From a checkpoint of a small mixture-of-experts model trained on Wikipedia.
Training: a variant of Adam for the experts, 458M tokens, 6981 steps.
Below are experts of layer 3 (counted from 0) of a mixture-of-experts language model. Rows are named gate (a neuron's input weights, with its number), up (a neuron's input weights, with its number) and show model dimensions 0-191. Each number is 128 + 32 x the weight over its row's rms, rounded and kept within 0 to 255. Numbers have three digits each.
Before each expert's rows: "gets" lists some tokens that make up at least twice as much of what it gets as of all text. This comes from a sample of Wikipedia text that the model never trained on. Tokens count by the router's weight.

# expert 1
gets: "-", "/", " (", " of", "'", "it"
gate4:149137142144128038155115164162081110107180173125095150126063105151089137077104160159163189181152132190111066178110167191143166089107144111073154104083172166145082150059137076090091091149093122081112137167140136106160226117147166152183155114089107097091142056126096142132134127175106177094128130104169069133112102160080152162132096156116094140135135138132105131153151117112123117097172153108187134108149127148095164095148106113188086144124172122110126113128162137090158127122103125140129161125104169104111192129139129108121107090076100137111099096139124157084183093126140144170
up4:076108167140121125141140142126134147112116142157195091122107152092105099148125158051157084120068167156168082134100161133126091153179090171190105158118144133091090156126097197124108135149110138163119137152175147176148062124144125129077154180152147181147124149146158135134184157069171128113108137089173080078165150091169135088163123095136168126111093067093131137087122148111090110133141128148122129114178155102086106144089043127091179093096048181093113116180123169185104084141118125118178155144142093074166095058145103114139098143090099109140148132160119121186111134121150148105
gate5:104103113138104138141112149142062159084152116123145048111132190110129113106109115100108144137161114129160118188169112134169118132128143097138081154072143134097095142130170165118137136141100105090159123218098115067177170147153125128084174153067120177128126102135108125099095115191107124070109105109097084131106133145115174153130071095150090179130123122125101124114176076158181102143125154131146160099143022082158139165117098078101119145123173148129186126127137100094153135146127079120125069196146107138100168154131165112112111185065149172154141159187179151133221149133152148117
up5:149128180130107143162162136171138116158097138068147130157164112147116141143146127099122122169143118121112093149076119072057167081129140114115143139115148147186097047166184091105129109159166127171189136122145095134132097129090116155102106062167107114142102173140080111150106155032118107122128138114132228129148100110119127116158111102143135045135148083108124136128131137124141117172098143162092125141161099145107091156106103167176175138100091086117138112175133111119115133185172154110166174099095147150141139138082119118110212187098126098103142077086095061109024140159138082132
gate6:148128239090077165165127153122128133068132176087169089068165091120131158128072113124139156157105108168118112112084132095133088191216155150119166115110136055132130123124113117057100128116173049132088162130114149073159103116098106129115110147123135098094109120118125128081126170152148138112163100118104088092139128079115136141184122113105102107145123116138175122095082109097117062135158162084106134101156115133153126130111131060129084191115085148158197108139153119182108111156195170128148095119162164159108149089154102110137069170127087157133165081159189103137107141158118159147
up6:135163129116091066131161165148155129128119169147141078153128161099136145178089110107103121157101095150118144087132155156177108066110100102109143153121109167165182131105155204124118177122112159158150156097100062111115193147183160105151157088148102102090143142171149078148123117061052105179145148120154178175138147111106080143124117106125172168111102102174117121186164108114056130124135163177105122126108162145122138154194123126092100130152086142188120090109124150125118084178110066109154153140133095120126140181118086071097124176095121162092129178169113136124153108155051092051
gate7:136151194085075157132114122069072143113186178110149079101165143160104194138166126080083168054105158100111097110109133140108096154193135114147171180098122149191136130147144142113121135155119106142122143125149094152169113136087127117109165174149134139149098094130151171152201100096132164156135140115168124126080145139045118181071112134101153170128156146156157202185146081116169100155063151150157123133109127157134068131093111154114153118160163093155155183109070126125125189140163135113159073139101147179117136102143121097169062063089100142098117131124173126156141147130164102152
up7:120107158096107057071163108129149168111162168059179047158160104123123122109166155100131155137113112113121059185103121046130103134154209104148127103144115143116154149106101129159098118119112106162155097084168161140138184124170145142118135158168091188169175079154147151155130187112165146128098102111143166147142074143115155139136103117136129071072181066113094127164173156147152117125117159128132095154126125137100170178121134139096145113150133182145126119166142086064154095102101140093199111157083141087134104198180068154153099197138125146160153110082110084157140109132121124125
gate8:092116155061107178065185180126135142103133115119131150123163173060101139084164107146158187073071170163153093186116102156135133134119113101172114142170141199158138143166178166113104130141122161156102139118166160129179160176162180107104101080098090130146113114137058110126131121071141131085126110131168112147154153151151102100146116129149111136152139141199164169138119151164126099111138126101095121104183089176160126105161070123194091108132139125134174124142083134143116136178094152106107119209109165115146177098087113096159092099098093166038152170095170076112139120112094122125
up8:146182098136089120122141088121117117145148141138163115138168159122172120152151112110082115107155065107144125157159151085180147159178156120082156115172168142180141117107079167155130102091117173108119089091089088068138151108162108190133139075109104106069129139095101095147086125149155050153125086117173127118096110111110124144164127143123146101128123127075084034142193157104135178137160127121173125165144161087081104102130154165086106119161130123183054087151182136119124106089105093130162101070164087096126113102141174084133139106135177154162102111077119140152144205159085210133
gate9:089140145179116101129140115157131115151255127131166138144129184111144176086194070127155139089147084137101150088124154132103141149139133117126124181155149109128072152147134095133147079118170155087141137096086108101127134078135172142121121153155127122154110137137169138082202165127138086126139083095138156184112193026151159162123145148164134155192113116102118105114113170120132163100133129128147137138121147157199152130173086200115098165196131125148111182103192066083087143151147147094180133127148147094132130134070119150104144134088158120129153105175093135175112091075148102159
up9:122145086077141083145050152125149103102151119100117146144089152109137088127147201150149161125140186183132135093179084141090221152070112091134076114070094080089096096159095107109104125072162146026104120115140071141130102092099131065080127143124108097150139101154124091119173109117097154143160109125110100153155074085146121129155107120117186112125118112170109146128120135103149146147137100098170133107135195107110115132141137164146174101103142113046156158130104086098086176138080148124098140087124089093178104147126064128084116106144115173175109151140118148165102126117124151045
gate10:149123082104110139075187174202126119124159129146126117137107116136114125147173102115153176148174138112134091132155116137104151115123078173169132128093080092113144123141146092060119136135196108085081146099165058124115094158146086193120133144094083135126139135114159089115094108073073162065165158156133079089157126129112100114097126141119113055181127115142147062101085112104126123069081136148097069133134103087177126149156043170156117200113169094129167111113162088132165127114103175164144138093134126149088173194117166174137144137126119158174130137128152158139184170166080123102
up10:118163109155123203156138085157131062095099121161118150133129097122097114133070138089124090087174106108122163216127131169133140125101093134118148153159161204100115086088146117133116112122156119126124096115139126097165113153175188102168135125157168217193145166145101128188115111077157133122120130139080092100152095080091173112133131149118116130136183193133050121138199114088154125098124189118123089155156168049086116100100093157132157141142109083131148143155149103129143157098140166129159122165123180165161092118125149207165117047158170146127117113104161166136116124087160122109
gate11:148155222088075153136151135167150110090153160187086094120093088105145151086169137069159161092136167157138096135107144117112121085157181164117155123074155101149132109078108115108165172091120129160118095108140162160110172158165180125172139091152043171105151177131125175133209133108135113119176101128116080132178138141109129112142162164112173110122143101153112113080113089127149100162161160180092072151166100085170114179141064144142127136150140133167184093167074116130185106125107144113135118228129118122141121185134134156168102109148114169109144101109155153113124073095102100121
up11:099079073113121109154131125143101140142156138135139088113145109154178152157069120122110077152090100133131094135212120082133185157100117148189114146096126155055106134143061167148143127111144086095115132142136083109140117162060136117137134106153094093057145099110121109112076130125102100115076128147163105145161140104203087119143111152133163184167094099158164089062114152127142165070181148143165117133092122089132135180134201088121138146086179129145099098102145151029155097131144125148130115167108114083159154141105119125116172212144137145122162159101114167110140106119036178137
gate12:115144156129135118102161121086129164135110141109163079139136137124050156126110150153130121147106133058143044086063083125107125166185137135147172162145135126116130155167146115116116171137132110101097065190087149103134114152136139165138160190094167217113129112126175174120108143053103154096129170089087102067142128146124158157162089101166134103161145141151088138145151198121098120131144141134138151202137100133160111111104164115050222151147168104188185141143160183095117108147148137092122104141095114089135196087136158110133132142112070084116162180108117119116160161106088126107
up12:119149177149160114111155189137077171128084134143136131131147124144102141125154177109107145099098146119142103125102112101176138151141132126096192155113140150103121160101107142107081126088087119176025125184144148079116159152109160124071151163133142122124099124088093172103074093146156151128127177110086107098095091138151137129156134117141127084160148121133099117223102085171169149224140173110189164146138095142187124173145130117111122089098209151107151115095093148144177119100123155084147056092138139140139198079131125089127128128160157128109065110089127147197099156090142139062
gate13:131083159111070138143173116126092112160174146138145120087113127148145095060155145110123147127072106149151107087129114118104099154124085154209109095127112115091172085215118132142157149125177112105157145116110075128134105117128168177097121105157095143125107159095116130120100166120152151071093139153130111153165087196103135189081107059119039161099119105117155085121081137109082139150118000141130098093100118155087118134101100131099139120145084107103123066124158145130140141118133172165163132163124144143154177167158066190123081105102138185106086126046111138110112140139143107144
up13:124134097131144195149169139185119143163162093136147121087180145177104116125173116110143129147139103143130172130160089120121121072100106087145122107169109156186111156173124131099117125073142176111131093166120036147105189092104136103126070117136137088128137174080116148071153141130163072122069116155155178204132122165159099186186100145110100089115107148145172155146106106128103118091102044144030159156197116111096157131104146087107134145152096140106107138122177077134142149172154148158192141132131146139137104116096085166144181161169101139114098118067125153160089164133139093150
gate14:083105110140165154135101098087080129165147130152146137132196170192120156118063125128108186153077117137097158154128126164139123180133140131107174121133122114092163112170083072164136149109103104185128162180145159085204178059140113097128123122137098130142073093125112119106073144157152116050102114095142109146086058156166112116167158157165160165087097079029130107182100170186167138164140126088108202147169095143109075110109107129208134139100194181132102152103132108120167132116145094147120145120128129180143134141131102128129097072120135154114127106136140159143164125103128156130
up14:172190115187158140117148113103110082068137126074138122099108128111141114180134155179057160101134092143142156173074121187102100124161159158092157141080146115128174119191092114136110163098123138136066163108095125136109148028126118089199080164144177139117138100181163095132099038175123120134189134108143142137071114142114122107173186125167187165144121160150139032068132159083145140127134107135120132132123143148096141123178151142157139117109095122135108087118156139152130100063142135117134148109166147127147071116195161117123169162096140191125136132126087171119126112139091149116

# expert 6
gets: " and", " as", " of", " with", ":", ","
gate0:156094070131118122123190125156125116107123070133116161159108132163164123143152177119153122139077101184073132162097168105136161075072186133130046193087175100169134151185138140141142173070123178134140109124110055154172114146154205128101142160107118174071115133119151142143110090105125114132125162140154092100127103168106100139066179174164128134124125150155129164160111117117107081103169123110137080131189114141192135207143056157172190114212102091151140120149132111076167148135160124123139119154136151123158184148166140132135187145201129143130120122116118147140122110110138139108
up0:131205173005148203135112112107136121134095103128164140011137091113109177107081147093166151115164125123155165118170106169133134187205081117108137145141137160141137087099130158149121108120123088131128124156157176109137157191131160154154133088119153096135132107139137099070168120139124146130134102147091120182131133087140131130098109108077107200111075121165118077156130082143136197159169111122042127068126160142085190077126118148125119114093161155078105159121181179155153171125121135171123121123142149135121106108136125121130094123050147137165146164109147122095141115137132139131
gate1:154129100108117115132128118153057175072068086135097116145128155106146110179129134159150158171086073155142086133138167144100143162177097116150083197095125158146161159176160132155140212153127066157115172107151144120157126106111117119113159182118140118112067106092112176204159147065103136124137144108144094157093108143153126172131182051150082122113134177126180132098171119090124156120147089129081135137160151144210086201079121135135190097089092150114156127108079130115135157132134124119153143078117188159166111131124203116139106060112098117110144153109136156108112134119171148171
up1:139113119108122152164160129104127098119088155103181184088095102093176163155189157113124101087107182119136136104187142092131143134084184087071143155142092089177127092157144120118118140115147132141061159205134076141189130127150097118094099053130171136109162142159085116143151094130130090122134118108100131058169124106167179145211106130139106129144117155149123167110131066153107134204115087177135104186168141083103195110159124089186150145126140125113158146085115119110189175123138083156110069162101104157085084126058130093115106153126124158115095118183119154104150094134158107132
gate2:170147090130124124130086107149152107206150158134156074118080137102139170069190097137161138084114141066136152091103092096090165148127152105122135123160193097113166079131085033057104169127186119112120149148137144129081184155174122112150087124091152165170156084160120135098179051108105141117118121117112164116126149123176157118109133133179184131119121155129082148148090156120133108103127126151065128095176055103148146199108097099172109145118123115135119086093120066136121081090128089138175139127158113122097167181079136153109063116111125133112100135170206148130153136106113118109
up2:169085063054151190108105134168129153155109102144108095168164141102124074051098088155132111132110187115185094110163106151164143137085087133196111123082144190135108114192112146126157051135120133131127137171166085165119159100116072118095186133154156131093116134125132128127113143144132188147129114130146144134176168132083153160081075124126124117179149132158132098121136092126186049091185115129149165111120104150165154103112189205150168128143134118164140196083170169136136149150114126098092109140061121141100171099100166115118100163147125124174132115145077083134162146118154095164
gate3:156149123158147128108150167164138131182160204124070134191073105056136106101146143139075163115096158128080155097091138126123135106129152195104142110095139109100103156161125134110161140074186125110142166126156132162203112118136135114066101144120099160165136137118079166155075175094128147115153083136160074082128133104135098080176148105096101102129116145162152141090148184140175106139115172147182093141109161045131134122180047103203084177103067162158147109121090148071161115135101128117119132151172099097126165136086117100116129140128108134099106095147052159127135156095103108085
up3:132147103183167077117128130158108171055185129150090124117196126161175166136140161079149134121109178127067138121158092182139094202130135097133087155080147136137108088148086156106117094164103118134112099154174102117112120143133088114139139146122129121126123125114127095184109123147144109165126161131078101127073192117150123111096097080094148172130200097119126210089140136130105134153121151134210067174136126112126082167130087165123180143145142175160136112131052134117101195160139164148173115203148094164107178099093095130116163109092098108141113138099148159164148097057158098172
gate4:081156136127171121156148040123136097149175185082129162134062142129089133083088159107170140172118115088122131077095136162142177159137157118103155148149193158088092087127069118062102183140147124105113120151153118180132151080136132228118143140142164134138188098161100091101169142156078111142138161108159057087158078093151088131137140082103176142088089102055089140139090144130099163141133137158131144146147097161153112089182152143135122137151158131160122137133160096103149144094079117136138146104131137082124131181166196158116121122111109076122156173176151128061168108093087135122
up4:152105135113040136138114176132181124130135164094148112168129072158126116200151096129115129123112090133136191180100128116103152123107152140083127094102109088058141141126150109115097073141160085113053117115166083121031109119141091168191079144137139138171097093109089179107100136077085066116130124157143163123155149140147104102149153139153109090135105125146140152135116157091098151100098105128146195107160158149105111123130149149131148208076148109140168131157043119132138148141170076123100130168203100080156098087074114146150107096123089144180117097127098177109171140174132079106
gate5:119132104100171157144101097118100157122170114097097121116098138094059183128102159134198183164168120153166095144113140145123169132153118166168166092071097154111174172176141114185166125158158216091153136087082114141126111111117126087126164086083079116126076175112110120149134149123178124145115162112126118218147139138138126151029101131145188127142111106123131111126143178137194099107120109155136139113092166137082080122157098113118126107074110210161119099198182110145067072143092141135145158073107098105151151118106081121190154126108104102114104109128119140166118133087117153162
up5:107176070124098152111114187097121140151170141194165159123178139157153171052065165122064127116096089139140179101190121089187129148129106127152126119185184108140064134118123089095124068037111125175138146097127129065115158093103150126128132089078140158148129194145150090091123111088088115158137114118109122137119120129084104128153114150177129101113067111129165171077122181113072153174145097093137069049173152132106124111104129115123099160128098108107181143094149104126083154139167127112134165114114077102126163143132113169102125164098138141152135127089167088186102096129077140150
gate6:116135085201153151109164110099161113072173120062103090147134120120140134107196100140126134108113145179210103102161146091099166146134105102143125127109137132144134135181120094177125104113079178115185109088153105186144137139185122117107128182158109112106137091163113131169117134076075090065131118090126126115105105090141143065143102148173112112138126172173173199162140108149081068106148200135149138119187133123102147105139163161093144140139162103144162119163165131117167174160126087129167105160116172075102133136179139155090111139091079120137206125187119105070082104097188125134
up6:108155096084167167123156166062125104163121065066130094166114125161101108160134135156113157112130147159136156056174131126088128144091142102138096065115100123085091080138114187166174112106087099153124101103120080174127055077111100125157114120146049091112100131102072190152106080103115127147115190151090091159097100119105096127112104128119092140044153137163172154102139131158138134141119111129109107140086146159112078119127133159094128116063132100082206132084078123069161139146125155153146045129119133075114093168145110149080110102132133152090143125092145162128115086172176085118
gate7:099114118121196131146139078140111092078109133102053123084090199117133151089148213090123142131142162120068111083063156109110164148123111076134140194169153118107120125176112089129094161082143149125149150158217185127198165126141051118097136143106151129160156103114144117107144126104103100136121122121091107075101071099214130091134116111125117154177158152065124159152140116110180131164153115186194168111104115139138141122148177097122111165092119146124144127113088155144175090108179105129085119173120174099118126127162140139089098103109131155140148132189106132086138128136183085173
up7:141202149150154159165079115181100128123058172148102161093160124125116160137124108097123112085146110082129183060146056088144116109126161131130134160091103121154140108159113134076101152097116179140135154108168179112159130147168179060111157128088079101089147108094083162105165107150110102108159114167136163076125125142152109093226143119123182194120173173098191073079066110138156101112117184109128145059140097134092076098105123180133152093097132199108168137134143117109129154152145118151106146128129130137071141123114132060147115146082161150099102137122123164164150130102086127166
gate8:127132192155122161106163107137169166118158114108142127108141145135123105059033114119121146148067112112074153080157086139171127145053113124157077114150093193132099112140161130145134093147097109067134130184160098145136095152098072097133115109166092082111132078175126101146091114127144127152153134068131115128152108199101119117180113106085151082105132154129198133170072134077168130103081135088166105206087134139158087097130133125137151082160166128101067174078160186122111126101139144111141165126083113115156160117167107171098156084135151152171106145065090147099130160155129167167
up8:140159139035123189122143110160099111107129130142109171151153165143053135069156124147115151148087060081163157160134151177162123142129093087101167134092109117126130106144076079133132120117142118124138201143169146155108104084094163177150118184120106108117131127102161116159117084091121119156105181080136112157085132094123098105116044125093108085123068127168162184073062171129130138112076070142182156151108160105153103127092062140155150097159079142104166100159049132124146157105111154122092151134114097106174111121122146126120180180182131117112078134157119127164170164105109165169
gate9:116162136099153138147123055120117162116106123105102098099095208140176161126117172101112114137035177140152092099114143038166148107123187131128106160150174196153136170135199105128095174122135137117094091148112141109106176181158174178082119142121169096112067106099161129145138160142131099194143149119113089186115179123151145118181099171107083178134122104091131075103153062122156136166112168106185122061142113115138103197168122128109114082166114150144156091120122120138168129132166118132145145158090116099116090086169107076137152148153166107154133161116143097097133119164132064126
up9:116098111118120184114154148108124152177180074086133141135179098083132075150115077142126127134119093134116099151131141177077161117110102124139074143115126101163090060117135191097158091125138149144157105158155107130139141099134086134159093164117123114136143180109129113151156104083163189153136157103117126128100176100130109123094133135116129120179115168183128141149125161105064122152157074094062172193131178167121222097113124157108189170085112056107071182156130129118093136130093088144152109138134100199181189097118177181171152117112122170126124168078174084170165116092152132116
gate10:195124130147098157114150128068114191115182191038112098135164120116106125149162131128188152128077130150188126187141126113101127137161187122148101182126129112094122124166164067094100103094107106097108156072123118121174206084171116126178091166120104117154123123108122122143111116088117121098141079110077155140147181101067106061133074162147122112214110117196158131192107146158145162094158082142140160091107120116079111146111164177111146150103108154147131128128116137169135089169157151092163088148102126131120112120137126123061181132085126152132111180122116161125198144114153114082
up10:150134130086124125171124191178134149125093080128108175090093102151126143135089130152104107175174134091142175126102126192077155121124175118137115145118143058129120037127158129063106132100105057095120113162115140157099142092091044065144144127138179128109136148113128097080155184144132128144171096170148151046153101142147154131136123144108107079175111134156073153126101183092138189121113109131152107124105165125089163139149107147152121164107172078129131207101115088154081141135146128131177107069115111173056082070116109165086119115159151158133179179165118141171142122129155138154

# expert 0
gets: " A", " I", " E", "A", " \"", "E"
gate4:081137147133146106104124132136087152149200156114104128069053159050129136076121108101088163144144129151110068136134135110146163166173176074182099154141130095150153159143162129187129065165124142126118166147121129141131129115131128134114142172131159088116152114158064113142097114076148097155091129145133104106169154135116206166136139130140123143117140177129144115088140128191135134179119069073172156131112131143140079143136107141114128064123147039174115152126149131151163087117109159100140111111101171097139126090140094128120079081073139161131192042151152177229113118154163188119
up4:187142180084133164120124103105087169072138168112168114128154151076117103096147128115127126116044139096143074135118197160152114136163120151108204122159095114173106117141146156123066134136078137145183150169131098155140145053136092118137139097116116087125102136105154138224098093091162141155107136154140128132092164117105116133046113144071120107145183118157120097128167136107096128101108108198138177163134122091138117150086108141157117174172166127159059143179091095063073100092122099121146102102139167101147122083091192139137130113126130166211126094177133167125119076119144116134
gate5:146121120189128111130091076166122108143206143145115185152149161117092148156122107095150165081106125128150149097135134145180167106089151198142142192192162150071084070086114146076096142162140139100133083076116117088139153147153144096172148138097117159156151189170116138068125136130099163110168141156115142109115127158133150110125169079140118127160095105095103054061113141150134115186134148144116070095110107140119161143150099089138072128139111171080143086140116132037116161150119142121132144118105125126069183114088088089122140195074115108108103148103157125164215083165099095124
up5:074157156114125118108126128104166094192167105131130161123163119084126101136119128134106113146145149126143128111167105054137160108124105162117098168133147112111087129205185140092155117171190156091116043154107043095120118187125115109160128195114166158106095084090126145111134169129178105063183149091145143174121160133160093127195120087121066071132135171133104083109120093114105119131115149150196117158135135102114094159121096121168093143115208087130134153085138113120119150077132183139117101118146066156140122127110119092110209072165127183171088078110131125133157109085162134128
gate6:104128192197084148116142139122156160109169084157052137068178065140144149104141136091084138112169160067184103130167103159166108102127159148088140142174140119153074152161169134107148122150126120185192104129121187055151137121111121134131135121118074132122145093108099099139108244113161158069169152151082086080127099138152089084128141122121157115108083145103137104155114136123080152157183140134092099147063113071127152127128083121148200173111152122108145145137168111189161090167093136154096134119143115138090152081111163152138088146123112104128171075117091087129115146102145155139
up6:119190114115128079139115071109132121118150178097078129066158163146119178107085099118127159132081121062103106099145170115122161142155183055174085078108194092102086075132142129080115073149180065112082166114140165135084148109136136099155139081140105154097148121170137113134074193119144135085123106107157107101120117119157151112155144106135102057127145124137153142139180168161157198130115160116165142148139130149107134127077127153114103100132128146139110154147181102161115162090119099146124149144095097152120172122149132113148089162181137126114120071146151166069116099090200037209
gate7:152145118119129154153132070150101101118115091089149095129124153116137099118129105145126126181123110116161151078168183116105121156130096141138078131119237174144190180169160109147135202116120162212128165124171122161164133097134118092090121109147100132185077106136066084126057115106087076135170144140128088110078111187155118122121149108170086072086095151161199123138097130162147096072177099093153127095123144087149180154111136110130088090119082154171117158080072080134131143159097095159097167133114089155118165110119126137156091097165155140148120202160117110101150078122132120105
up7:052169128075125168152136106119071081124111142080094182122122154157138122118127146179104133116132114110095121172127181105120123154076108205134156145134129179136157177108100154134166143134138110185163129113111092146196080163125097168133151110067077125111138095082122114133145073143141094154148108142171060095087093152142138168165100109110130105120145107156128129141087136118177102130155144125131141127131121108121075160110068118145090109168111089137126098056115113154130187127172094188143219193126112091124148138112142110206059080170124156091141093138163091157101094151116208106
gate8:117093102090115146149151149163160136125126111174102125131139085115096175087136129120143093137122128117082168087190096123135141121201157112126144139139169162148062151135098044124103129121128137149062095138162125176156160185144146112162164097124091078133102073090182165061159129122113156121148117115113071108072147116097149102100139099130165144169084158105097095157167163187127156064139178105108138074132143089114131183120062116199077089077159127115198072142103132206144111084111108119102144157175103149150125140186107154146082078164134163087142131132108117159122134164119143086
up8:134094081129119159113156146174121131137098117095099153104191145132139150132168115110144148127131074104119093140098183159075138147126193105165184120178200191105105096142148129119089162125157095102138114121167179138162122169205112099099143118102093073111106122128108193127159174194137134094109087144095158184103117103164139068134123165153136149169127152183178098096149138134118134115148112123118158121146120158116156137140132120157114087079121108054158086181151089137123195149136143164149112122170145077170153107169067159140067094170159177151183163160155155075206112086116127111
gate9:109178197106121072185148114132082155154137075147107116055061185134161165098131155115116134084073114094148128149119153096149133099142143139139099117140107099161112141113111168138077184075159170172150136146086147112056151071134149130108112124087142111116120136111162092112103152155098094107143139159157111096113113088097151157123155144159174115129071116157155071151204100109108088179090160165188131173169116121137041108167060084141125087176167123138146147067147157105071101083109151116158150157159083092110143122115154162143113090132130088172136107163106093137177170161112114151
up9:151160166128123170080113179087175126119121127102060118139094170170138106151116172162155131145118121127118146102148114111104114094072121066134140160118107151089125138111133145099143175165153106143198137069084182094100132190124114132103144140078142160122084095101112083134166124148131149123054082164116148142170094138147144159184100122155081187046145154114098182146127104196072107137098110074121167055124104105108116086133090120183085063158139119105120193135109099079150109141110085086099101125130175144151095133117137139174109102164150129091095171126189118171089163102102091090
gate10:093094122087111136137143125033104106117110091107099132097135143140108135166124168123131100113158130090087113101142160148169092157091137073129219161108087148106143129120169169105168129201199108183098154162153159088122130075117130119129161125112097093128092097084141164193118154086111165146105086125143146159137061163126097127118109115058152191148102154145122094186161173112159156148122156078162204130166127119176106069109152136143108086117154137101109091155147106184124116084169197131079163148094129063150130085106139113142134111114168162149111172086154107162177083120119109113
up10:086070124098147060121151119102130131114099092063155150058140097130121122140125160105127130092130129087069089144112114147151102162114178077079144124116091149076165119219121094134173158119182164117123176148147183152170160174124113078109116084105115061188147144097138144069128102131116099151137059132107135121100112134187166113142149096060153134158120143121156136160158143116141147101080107169124138140147071154081119054084124107111112148181074061100171087168185114160110105064161131139109155103148140133141124125159154134169109157182178163126134115159105085119143099091133083144
gate11:141070111112144134109156096124100196085161116148181076160100080177112035094142092135114122069150134189121097167156131121124115127115186077154074162104129104098149115093206116141098094135114160059164156059160112091148178107111163103132112112139138130059126138142145158160084125112090123110080125135114136119111141136107122120117174141104120148111127144131127118132124142160156134118141089125060134158111153100168152207081097128123085123172140138147097100194069178064134113114062119133152113138132125163193162088142155111103098124129063207126113158176139157148180139145096151169
up11:120139174160061122160124140094124091021178147110184077164111130093137069124119199073124169123118141123137136109136112059090179108161107132102117134144075119117089158130119136119112157166118142132102120180104161139106158165156132116128127148105106090126112091098128137134130107075100139142135098089133110108109143111100159121175148098152127148069075157201119136098062136118161185154155169083153081127141168125061157125080142065137061133163166083116100133110132091169235164107117158121166153103136146089146098122139114108136165077170100167125167093128120186105125160164098100103
gate12:106127173103101099134128078028094099183173125082089109128080100149113147074073143172067149124147130153124100113052122119092124057143121113127140139099128149146103123135082106131183118138111114091139134175082118167116123080133116162104163189134117156136176190150072069160105183155142071079168165122184101103118136138083045112087139128128156161091114116071137132140091116170145137133162102154061113121140173087115076115145155124124165182140137122147112068160115126107145114138134090125120113140114114139055148158161097180118113037133129114137157108117093103113170106112119136089
up12:098111144074140098188121110088050097149180147140096115114098114114171183149087107161127148160123143168105128083126132184110178127106133167142108120097110096124112145146129121119136099129084149098153103197110101184085103100112137190104160069088130093132164178141109157148168102105079089119102135127139156115140107160147104105112196125163118095110134129098098142134067164077160089121114164127145073150157130060119179061172166070081113143119141120208125099175157113150131083123105072104149173123069062105104127130071147190107176124133141091085162138095139086123101086132103148162
gate13:208110143132146144110088155166132082172062092176128163102167213156117171161169215126142156080111157136084117108096134124140144144105101106099148159138112133070080184100132148108137135148143075129128131142139138115129134169144158107123112122173107132144109154117122119110078114156098124103075136135111115150095115109064168079152084122094113120111129126095164144132146196113178116067169119104169135075125056101134115117132167123135122127084120158086190170139143135104100155100146132123053151107116105160107153086089125077098127211126082135118090216109197135155157121124086107194
up13:179147132103128175179110095178189154113117096151186075206085096098164129076121139132165141078099090084130110107123094175114105151105115144145141103117147162148162079150097062110050138123141104109093161142075182131118131186110139133144122157152117139128111151118168116174096183135120148162078139118091158112103068129088155145201122166130158203141104125108127065115087141115144151123149137148173098184158113140138134186170109123126120150155097135181126116110090151110157097082092128173143146170148095120165171193128150082115145140106148104218106132147057098099131154153165161145
gate14:159090157158168107068144137120125117147084157147154103139192121101159082153122153173127172186137117120138122107108179079136102134085123080148117166169131125100131121151106107122163171059133124184119114154143142105113168173125105085132116120159101069136058131143102188097146167111139099127188124159094122128078146144117119169122188115126135075165127075154182091127161097145139093157220108151122177152160137191112183100154135161165160071085105164100120143136125117078174132164122140178098078146163148136113137119112159160080191109132139244107159127124133126099095140164154090131
up14:095145147157090110113147168095132164121090107104149147174112164059140116150143137131102105191041131116073093071132092081123126112122113103146131134129095098131106106176181165133146059155102097136141094179160143145087118150178149145109142194110145131080170126128161091209125119149108139161134134104182128070124130141152091100093098100088123130135142134172161131108096081046110099163131098171157112122214156096168122191105116083101130153147068111119114076116123108159101120162144120182178182143120157150143086173114160126133181127201079130161149116150111105162149088152145131190